Weights of a small mixture-of-experts language model, trained from scratch on English Wikipedia: 24 experts in each of 12 layers, a variant of Muon for the experts.
Below are experts of layer 10 (counted from 0) of a mixture-of-experts language model. Rows are named gate (a neuron's input weights, with its number), up (a neuron's input weights, with its number) and show model dimensions 0-255. Each number is 50 + 10 x the weight over its row's rms, rounded and kept within 0 to 99.
Before each expert's rows: "mostly gets" lists some tokens that are sent to it at least half of the time. This comes from a sample of Wikipedia text that the model never trained on.

# expert 5
mostly gets: "iy", "š", "mad", "jan", " Roman", " Kaz"
gate0:50 51 64 62 53 49 47 54 50 47 45 62 51 41 57 57 54 47 27 48 69 52 52 53 28 53 60 45 55 51 71 53 46 44 45 58 38 39 43 59 36 45 50 38 44 53 38 35 49 34 60 56 49 52 44 46 44 37 52 57 48 49 39 57 59 36 49 50 42 61 54 49 48 63 52 64 42 59 60 47 58 53 53 42 43 32 50 68 32 48 66 57 72 27 55 54 44 58 44 43 47 37 35 66 52 48 46 49 45 66 55 34 51 40 43 53 47 52 53 61 31 50 54 35 41 54 38 56 42 23 58 44 65 38 62 36 30 51 57 41 49 51 61 55 34 49 31 54 56 50 48 58 62 51 37 23 54 62 38 26 42 48 59 56 46 50 41 63 52 39 61 38 63 43 63 58 34 53 69 47 37 52 65 59 43 50 48 42 48 38 33 52 58 60 53 44 55 58 42 36 53 38 47 52 53 30 68 44 27 49 62 66 54 51 46 40 46 47 55 26 56 50 54 48 61 42 37 46 40 48 61 58 39 47 41 58 37 52 58 37 44 51 39 62 43 58 46 53 73 43 30 59 58 64 63 45
up0:40 56 60 32 51 54 68 25 52 56 47 62 47 64 47 39 53 53 74 58 46 45 63 70 57 60 57 66 53 52 62 36 46 58 49 42 49 54 66 46 63 72 48 41 44 56 62 68 60 43 45 50 53 52 46 45 54 36 58 65 53 36 55 55 45 37 51 50 50 65 45 58 54 61 63 40 43 67 49 36 51 48 56 55 37 49 62 42 38 58 46 48 39 63 52 49 47 67 36 54 55 52 50 43 63 46 48 60 58 60 59 50 33 34 30 50 57 46 57 52 39 46 55 46 52 50 52 47 62 50 49 64 44 44 44 52 47 39 61 37 47 40 42 31 59 56 29 48 40 33 37 29 39 60 68 59 54 53 57 72 38 50 37 47 65 43 43 52 58 57 37 50 64 55 57 62 52 44 24 42 42 56 48 63 55 62 44 45 52 52 56 56 58 39 55 58 53 59 42 49 46 44 33 39 48 60 39 56 51 57 29 75 37 60 64 59 39 56 65 64 44 55 59 50 46 65 56 57 36 44 50 38 53 53 54 64 39 66 40 67 48 51 65 45 35 38 56 66 72 38 59 61 43 51 51 64

# expert 9
mostly gets: " University", " South", " North", " School", " World", " Central"
gate5:52 37 46 43 49 57 45 48 38 46 46 59 60 60 37 55 60 55 55 41 53 68 45 51 38 39 51 42 58 47 39 46 36 56 27 76 39 62 59 52 49 53 50 36 54 36 72 54 47 56 53 45 38 66 44 55 27 62 37 36 41 48 42 54 43 56 54 74 54 69 50 56 54 61 60 60 59 48 60 41 48 59 40 44 44 49 40 66 39 40 54 60 51 58 43 44 40 45 51 42 49 56 62 46 66 40 52 35 52 44 34 65 62 62 47 28 55 53 60 43 45 61 50 38 49 60 55 51 61 50 41 56 66 45 59 51 60 53 32 68 42 63 53 60 51 57 54 47 53 52 47 64 74 33 26 34 64 46 46 34 45 60 63 55 38 47 48 45 39 47 42 52 61 45 55 33 50 58 51 45 48 58 54 47 46 56 28 40 39 52 70 53 55 64 54 28 49 39 50 74 55 55 59 44 56 29 58 41 55 52 72 46 28 64 39 47 50 52 58 61 54 51 54 50 65 35 48 30 40 47 48 42 62 47 65 60 48 49 47 43 38 54 62 65 32 54 45 47 56 36 52 59 48 50 58 52
up5:54 50 51 60 55 68 51 57 54 48 36 44 44 44 43 49 69 50 68 61 33 48 53 61 43 55 46 50 51 45 37 50 55 56 20 43 51 31 35 56 40 51 50 53 60 44 59 36 58 45 48 53 54 35 52 42 46 54 39 56 56 58 37 57 45 46 37 52 48 56 53 48 45 35 58 30 49 56 30 74 50 44 58 57 46 45 46 43 49 51 67 61 49 48 57 46 41 52 46 39 65 48 39 46 49 36 50 65 49 36 40 62 60 61 31 70 67 32 38 53 54 53 48 36 62 64 61 60 43 34 46 42 33 59 55 50 59 59 57 29 33 46 53 37 53 78 41 53 63 63 56 44 49 42 52 57 40 35 68 57 49 40 63 47 55 63 60 56 41 65 39 66 51 40 55 60 42 51 51 47 47 50 49 55 45 45 47 53 39 80 52 40 33 60 44 38 61 58 26 61 51 67 65 58 42 45 40 54 31 66 57 57 49 49 51 42 66 43 64 65 49 47 49 56 45 57 50 59 41 66 38 46 51 69 48 50 33 56 26 48 46 53 42 51 55 55 40 39 49 49 33 55 58 46 40 45

# expert 16
mostly gets: " aff", " him", " there", " them", " Species", " able"
gate0:46 49 34 55 41 47 39 52 31 56 47 54 60 53 55 47 48 47 68 50 29 66 54 29 46 56 52 58 61 52 68 56 47 48 46 40 47 57 61 22 69 62 32 56 49 20 24 51 61 37 63 36 51 63 60 39 47 43 32 57 49 43 49 62 49 41 53 56 38 61 56 54 61 51 46 48 47 41 45 49 64 62 56 47 54 72 40 45 44 51 62 57 57 51 57 38 62 71 71 49 39 32 40 61 54 40 51 57 50 47 50 52 44 65 46 75 52 32 40 44 57 52 64 56 46 56 57 57 50 49 52 51 51 50 48 49 36 49 50 43 59 46 60 49 42 45 69 49 68 44 26 47 53 51 58 41 51 43 61 46 60 28 61 49 61 28 53 54 58 54 47 45 57 48 35 57 64 48 50 53 47 40 49 56 47 39 28 50 64 40 47 57 67 53 54 39 36 36 49 44 48 60 39 46 54 48 49 36 48 52 44 60 45 58 61 58 46 39 60 55 40 41 82 35 58 43 56 48 44 63 51 44 46 46 44 52 40 56 60 63 27 46 45 62 54 33 62 50 54 55 54 37 62 50 42 37
up0:42 32 47 54 62 52 42 57 75 53 59 44 38 53 41 42 59 34 39 49 42 51 47 43 59 60 50 49 58 41 40 53 42 39 52 44 27 49 69 62 48 48 44 25 53 47 62 44 48 36 42 35 37 57 56 59 51 54 56 30 62 45 51 19 45 53 59 40 53 63 46 32 50 34 57 55 58 45 61 61 45 41 59 27 29 50 50 48 58 48 37 59 53 42 48 50 51 55 48 66 33 53 66 56 56 70 55 52 35 44 50 57 45 55 47 40 59 34 49 47 57 49 42 59 48 73 47 50 41 55 56 42 37 59 49 41 53 50 46 58 37 50 60 38 75 62 55 36 47 71 54 43 68 43 50 48 54 45 62 38 39 60 55 68 38 49 68 38 53 54 57 54 53 58 50 58 40 52 57 50 55 50 64 35 50 35 52 67 45 58 35 70 57 59 56 47 68 55 39 49 37 55 59 46 54 30 49 42 59 50 30 55 36 39 41 54 57 42 42 66 45 56 57 48 58 52 45 47 36 56 56 28 48 43 20 49 47 37 46 45 51 40 47 57 42 52 46 52 61 34 52 44 36 38 60 56

# expert 6
mostly gets: "ina", "ica", " France", " Germany", " Australia", "ata"
gate2:49 43 62 61 37 38 52 51 50 42 62 51 61 51 54 58 47 56 53 39 45 46 57 24 70 50 51 57 48 49 71 42 46 61 40 49 55 66 52 51 58 58 71 60 40 37 42 32 60 58 56 41 47 50 36 68 36 49 46 39 58 31 59 57 50 53 67 38 31 59 54 44 49 50 47 85 45 73 55 56 35 54 55 48 70 38 52 41 60 44 49 42 56 55 62 53 55 48 45 33 57 46 74 63 47 53 54 52 32 31 60 56 56 45 35 41 59 52 44 53 68 39 57 40 54 44 39 43 37 48 37 42 56 44 38 45 53 38 51 40 51 65 51 64 63 55 43 41 61 41 57 63 43 42 52 53 52 45 34 52 43 52 37 57 50 31 34 52 50 50 42 39 41 38 62 56 53 59 60 55 45 38 44 59 50 52 43 58 41 36 38 54 53 38 45 35 61 45 44 41 67 65 41 47 61 58 28 49 42 65 35 58 68 49 70 54 53 59 53 58 57 43 57 61 45 47 47 57 43 42 43 43 62 55 53 63 66 53 74 47 54 44 39 44 37 36 49 51 43 46 54 57 57 63 72 63
up2:68 41 60 35 60 47 62 42 34 63 50 61 52 58 53 64 46 60 49 53 51 44 50 39 37 55 51 42 50 43 42 43 42 43 50 45 59 52 65 33 52 58 43 44 64 56 34 60 37 54 51 50 57 44 56 48 63 60 39 55 51 32 36 60 41 53 35 58 30 61 50 50 45 43 47 63 55 48 42 43 40 60 55 43 41 42 35 43 51 28 48 45 51 61 59 35 53 53 57 57 61 52 56 59 42 53 63 70 55 41 64 54 53 54 25 43 42 37 41 52 70 63 63 39 46 60 52 38 49 43 45 35 60 31 59 59 45 57 47 49 63 60 78 48 57 25 59 62 53 38 45 56 46 53 51 33 56 59 64 42 58 39 47 78 44 53 39 59 55 55 49 60 30 35 53 46 45 42 55 54 53 39 50 58 60 42 60 34 35 62 64 32 64 50 62 48 39 55 52 56 46 38 57 40 43 58 30 48 52 37 51 64 55 47 42 60 58 42 59 65 49 36 57 62 60 44 65 36 64 38 59 50 32 43 49 50 54 44 63 59 42 40 54 53 39 57 63 47 63 36 63 40 60 74 54 52

# expert 22
mostly gets: "See", "Scientific", " late", " During", " Later", " Mean"
gate0:29 51 52 61 31 57 56 50 45 39 31 38 52 44 44 48 56 42 50 54 56 61 48 45 53 45 53 73 54 50 62 38 28 63 36 53 54 51 57 34 66 68 64 38 40 25 47 43 64 36 57 47 49 48 42 37 45 42 53 59 45 56 56 27 60 65 48 38 54 47 26 52 60 63 38 47 50 69 45 54 54 62 39 48 65 61 49 43 66 67 33 48 51 46 54 61 49 30 55 59 47 51 50 44 54 27 49 52 52 38 57 50 45 57 41 64 37 46 44 42 44 43 55 52 46 66 49 53 45 35 35 64 45 42 27 43 54 50 58 37 43 38 28 46 47 57 52 39 42 58 48 55 67 57 46 41 51 54 50 47 57 38 50 60 47 48 37 53 50 38 61 50 38 49 70 20 50 64 46 65 45 56 51 57 66 39 47 50 38 62 63 58 35 55 43 57 42 61 62 49 50 65 46 39 45 45 66 45 57 46 40 22 62 61 37 46 38 41 33 41 46 45 59 48 60 45 49 46 43 23 45 57 53 52 51 45 55 49 44 58 61 59 47 46 59 66 42 59 52 57 50 40 58 46 50 53
up0:66 37 57 42 59 60 43 43 60 43 45 54 49 43 41 52 60 36 68 50 67 58 44 55 72 45 46 52 54 54 63 37 39 61 39 54 48 45 34 35 49 53 40 51 56 55 47 47 48 38 37 62 57 53 60 37 55 62 67 49 65 41 44 52 53 55 52 59 39 35 32 35 47 37 50 54 25 48 42 38 43 56 40 54 38 33 33 52 41 37 52 52 50 33 35 60 46 46 36 55 57 39 33 54 56 52 50 48 34 36 67 64 37 50 50 56 42 52 68 57 68 46 43 39 33 50 61 51 58 32 63 52 69 34 53 64 61 45 57 52 63 54 32 35 67 27 37 55 46 54 43 55 49 73 59 57 64 45 59 47 37 58 47 46 55 26 66 51 51 39 48 46 48 51 59 61 65 43 63 63 51 60 68 53 29 40 41 51 53 52 57 40 55 24 42 42 42 57 48 46 50 42 47 63 47 49 49 67 45 60 57 45 61 45 45 50 60 66 48 39 58 59 41 48 48 53 51 57 65 66 57 48 56 58 40 61 50 47 50 45 34 60 65 43 44 41 47 57 54 41 45 61 58 36 60 44

# expert 10
mostly gets: " a", "\\", " any", " A", "{", " et"
gate5:50 62 46 41 45 51 64 54 43 74 51 59 49 47 42 54 46 58 53 53 40 46 38 31 51 48 47 33 43 52 53 47 51 36 40 51 30 53 57 59 41 47 32 40 47 43 60 60 49 60 61 43 56 56 42 47 45 36 55 43 26 39 56 39 51 50 55 37 62 36 43 54 52 64 44 39 57 50 67 28 62 32 48 54 43 63 41 40 54 42 49 55 38 47 50 52 47 45 45 49 53 59 63 23 55 56 37 49 60 64 51 57 68 63 56 47 59 48 42 67 38 64 59 46 42 38 53 25 43 48 43 23 68 32 54 51 46 67 38 62 63 60 61 60 52 46 65 67 56 54 24 66 51 40 35 43 41 56 63 70 43 37 49 40 49 61 51 67 46 48 37 56 54 50 52 47 47 69 48 49 68 60 43 45 65 45 53 75 46 50 58 37 52 50 53 31 42 52 55 52 47 54 60 61 53 42 48 78 45 56 53 43 41 74 46 55 38 44 50 51 47 34 58 55 68 50 44 49 55 56 40 53 41 52 45 37 45 46 45 37 53 46 45 65 39 46 58 66 37 42 46 55 47 53 49 61
up5:58 36 40 67 38 30 29 62 68 53 57 59 30 48 45 48 60 63 32 39 39 40 61 62 28 57 53 56 48 58 49 41 46 37 54 47 52 63 22 35 36 54 44 44 43 45 45 57 53 49 36 48 37 66 61 60 40 79 48 46 43 58 48 58 52 57 59 44 48 60 30 69 53 50 24 52 66 70 60 49 42 47 35 47 45 43 50 39 46 56 63 58 64 49 46 48 64 41 62 54 45 61 64 59 46 38 39 59 49 51 49 35 60 54 38 52 57 45 46 43 53 53 36 55 45 60 25 56 42 57 45 43 43 46 66 47 65 35 50 53 57 44 59 53 60 38 42 50 48 45 51 48 37 48 38 68 63 32 35 55 59 45 68 51 41 49 44 55 43 41 56 52 66 70 65 55 57 48 39 53 38 57 55 48 48 62 52 50 37 49 42 38 47 51 46 45 48 50 54 58 41 49 32 49 35 55 56 62 50 52 40 52 35 56 59 42 52 51 47 42 48 51 52 48 45 49 49 62 50 58 63 63 61 55 56 42 52 61 47 50 48 55 57 53 65 65 46 63 18 55 34 37 43 29 63 59

# expert 11
mostly gets: "\n", " January", " December", " February", " |\n", " June"
gate2:48 53 57 48 41 46 48 45 56 49 61 55 46 62 58 40 49 50 46 48 59 46 56 36 29 64 54 64 56 48 44 65 41 52 59 43 67 37 56 45 50 47 33 49 50 58 62 57 52 34 55 44 45 60 59 50 42 56 36 50 63 58 27 54 65 43 51 35 53 50 43 65 38 47 30 53 46 34 40 37 56 64 47 67 60 55 42 77 33 55 41 55 39 44 34 43 31 41 65 52 63 70 52 45 61 61 50 52 61 60 52 50 35 49 54 41 51 53 38 55 60 42 46 54 60 60 49 59 46 51 44 47 55 60 38 56 51 60 74 49 47 38 42 41 57 55 45 53 62 54 64 43 44 39 63 46 52 44 55 48 64 28 51 51 51 34 21 40 46 45 39 47 41 53 40 44 63 43 68 53 56 60 65 44 41 59 24 46 51 74 63 54 57 27 49 40 52 35 32 58 47 56 43 55 62 48 46 35 55 46 47 48 42 52 61 36 43 46 51 59 31 44 45 64 58 53 30 64 35 67 43 43 58 61 33 40 58 47 46 58 35 55 64 43 64 55 63 45 49 68 42 47 52 52 54 67
up2:48 50 44 47 65 38 50 40 74 59 48 62 46 67 57 43 44 35 50 66 43 55 62 53 65 35 55 45 43 41 55 51 44 54 55 28 34 45 30 60 44 43 39 55 31 35 38 47 41 51 50 44 63 61 36 40 53 38 38 52 70 55 58 48 48 51 51 31 53 43 38 42 39 61 57 35 46 51 54 34 59 35 56 52 55 52 52 46 43 57 47 57 57 41 53 61 42 35 41 64 40 43 52 59 51 50 69 43 40 68 43 52 58 54 50 44 49 46 57 42 47 47 58 70 53 58 47 71 64 59 65 35 57 59 57 56 56 65 61 48 57 47 76 61 40 58 52 60 46 49 27 38 41 38 55 58 44 43 29 41 40 41 69 56 55 41 36 45 55 61 50 36 56 43 42 52 51 72 56 58 39 35 42 45 50 73 37 30 52 63 51 57 33 33 53 61 52 50 65 42 54 62 47 42 49 53 55 35 44 42 43 63 34 33 45 30 55 45 50 44 60 53 42 63 66 45 55 44 57 48 47 36 44 54 34 65 39 58 45 37 55 51 39 41 52 41 44 51 44 47 33 50 54 39 49 62

# expert 20
mostly gets: " Ch", " J", " f", " Th", " ch", " Br"
gate1:57 51 45 47 35 51 44 62 60 57 43 49 40 53 32 57 59 65 37 49 54 39 64 56 64 48 59 57 48 68 72 54 63 54 46 46 49 40 48 48 35 45 47 48 42 49 62 58 43 41 65 51 35 41 56 20 47 60 47 41 68 45 56 46 35 45 63 62 54 33 55 42 49 43 43 33 47 43 56 51 48 45 70 39 44 46 57 56 54 32 27 45 48 62 41 48 29 52 38 52 64 49 53 68 33 65 37 49 67 37 65 46 56 65 61 54 56 60 43 56 42 66 70 28 67 52 55 53 58 58 38 61 46 44 50 44 42 41 48 52 56 42 50 40 68 57 50 57 42 44 56 59 53 45 54 58 18 65 46 71 51 51 55 43 58 59 72 56 45 49 49 41 63 42 43 49 44 60 65 55 48 72 49 53 37 56 31 37 52 54 54 47 43 40 46 48 59 45 41 60 40 38 47 52 46 50 54 49 65 58 69 63 57 46 55 57 48 56 44 61 62 44 58 45 61 68 47 67 38 43 59 40 57 51 48 41 52 53 58 39 68 36 49 46 51 51 50 59 55 53 68 37 51 39 62 70
up1:51 58 42 56 55 50 49 44 46 57 49 40 59 37 39 44 58 35 43 63 59 63 45 45 56 55 71 51 45 53 38 31 64 55 50 56 49 51 62 46 67 46 39 52 41 32 36 58 57 56 35 54 62 59 78 53 48 53 53 71 54 39 47 60 61 41 54 45 45 50 54 48 50 55 51 60 43 60 46 42 53 48 53 50 63 49 65 55 42 35 49 59 34 67 38 38 54 60 47 53 41 62 41 52 61 51 53 47 34 60 47 38 40 40 59 78 48 47 64 61 42 57 53 58 69 47 45 55 59 43 55 58 53 61 46 46 37 58 47 41 44 43 60 38 50 57 47 68 49 61 50 65 29 42 63 42 62 40 30 79 48 61 44 67 42 39 42 38 30 51 52 53 44 69 58 61 51 58 65 40 70 39 57 44 51 61 44 48 48 51 38 67 31 30 40 49 41 48 51 49 27 60 55 54 49 71 55 44 47 41 39 67 52 55 40 30 48 48 56 43 54 43 44 55 59 65 50 50 60 55 49 43 38 40 52 61 38 35 41 62 48 59 46 38 63 50 58 57 23 51 59 60 47 45 46 34

# expert 18
mostly gets: " John", " Charles", " Robert", "ford", " James", " Richard"
gate0:38 41 60 50 58 57 57 68 50 45 51 57 58 63 61 60 47 58 46 49 51 72 40 42 36 52 51 55 60 56 53 58 71 56 39 46 31 48 34 38 53 46 61 47 46 62 44 55 49 47 71 52 49 44 53 58 32 50 51 54 60 40 56 36 42 30 42 57 37 50 50 55 36 34 44 52 58 34 52 46 28 48 38 67 43 57 46 58 53 47 64 56 48 57 62 53 49 70 64 39 61 62 30 54 60 51 53 57 51 49 64 47 55 62 44 61 36 66 36 56 34 47 28 54 40 63 50 35 59 41 44 58 54 55 38 48 48 65 49 53 42 53 49 42 40 40 61 59 50 59 67 56 27 39 49 44 41 34 57 51 36 31 56 52 51 29 44 57 59 52 43 57 42 49 44 41 48 40 45 58 45 59 50 47 60 42 46 50 52 23 47 53 30 56 40 44 29 42 56 52 46 63 44 68 34 55 61 47 60 42 42 57 59 47 59 35 43 45 46 25 53 59 35 38 41 43 48 59 37 68 57 33 30 49 46 39 47 35 52 50 36 42 51 27 41 37 60 45 56 59 38 38 47 58 52 55
up0:49 33 39 57 60 74 42 38 61 53 66 50 52 37 56 48 68 57 45 59 55 67 44 35 45 57 52 50 45 50 45 59 39 38 62 49 59 48 44 47 24 70 47 50 48 59 56 51 64 52 48 50 68 66 44 38 52 47 44 46 51 42 39 45 41 52 45 35 54 59 43 29 50 58 36 38 39 57 44 59 50 46 49 57 57 46 24 41 52 56 51 47 53 70 58 30 64 65 44 40 51 60 65 46 38 55 49 47 46 41 63 46 37 49 44 56 48 47 46 55 44 53 38 61 55 56 38 39 45 59 47 54 35 44 34 75 40 50 37 75 42 49 30 60 27 38 48 49 34 54 63 33 32 58 67 59 44 39 37 56 41 52 48 50 34 51 56 50 62 38 51 56 46 61 39 57 33 47 59 51 62 48 43 55 41 42 39 55 42 52 58 55 60 44 54 56 40 71 39 44 51 26 33 59 45 46 68 55 49 52 40 52 41 49 71 70 46 48 52 27 61 68 46 68 53 48 59 42 61 29 44 52 50 51 44 43 62 40 55 62 55 44 46 47 50 49 48 42 43 59 57 41 56 56 45 55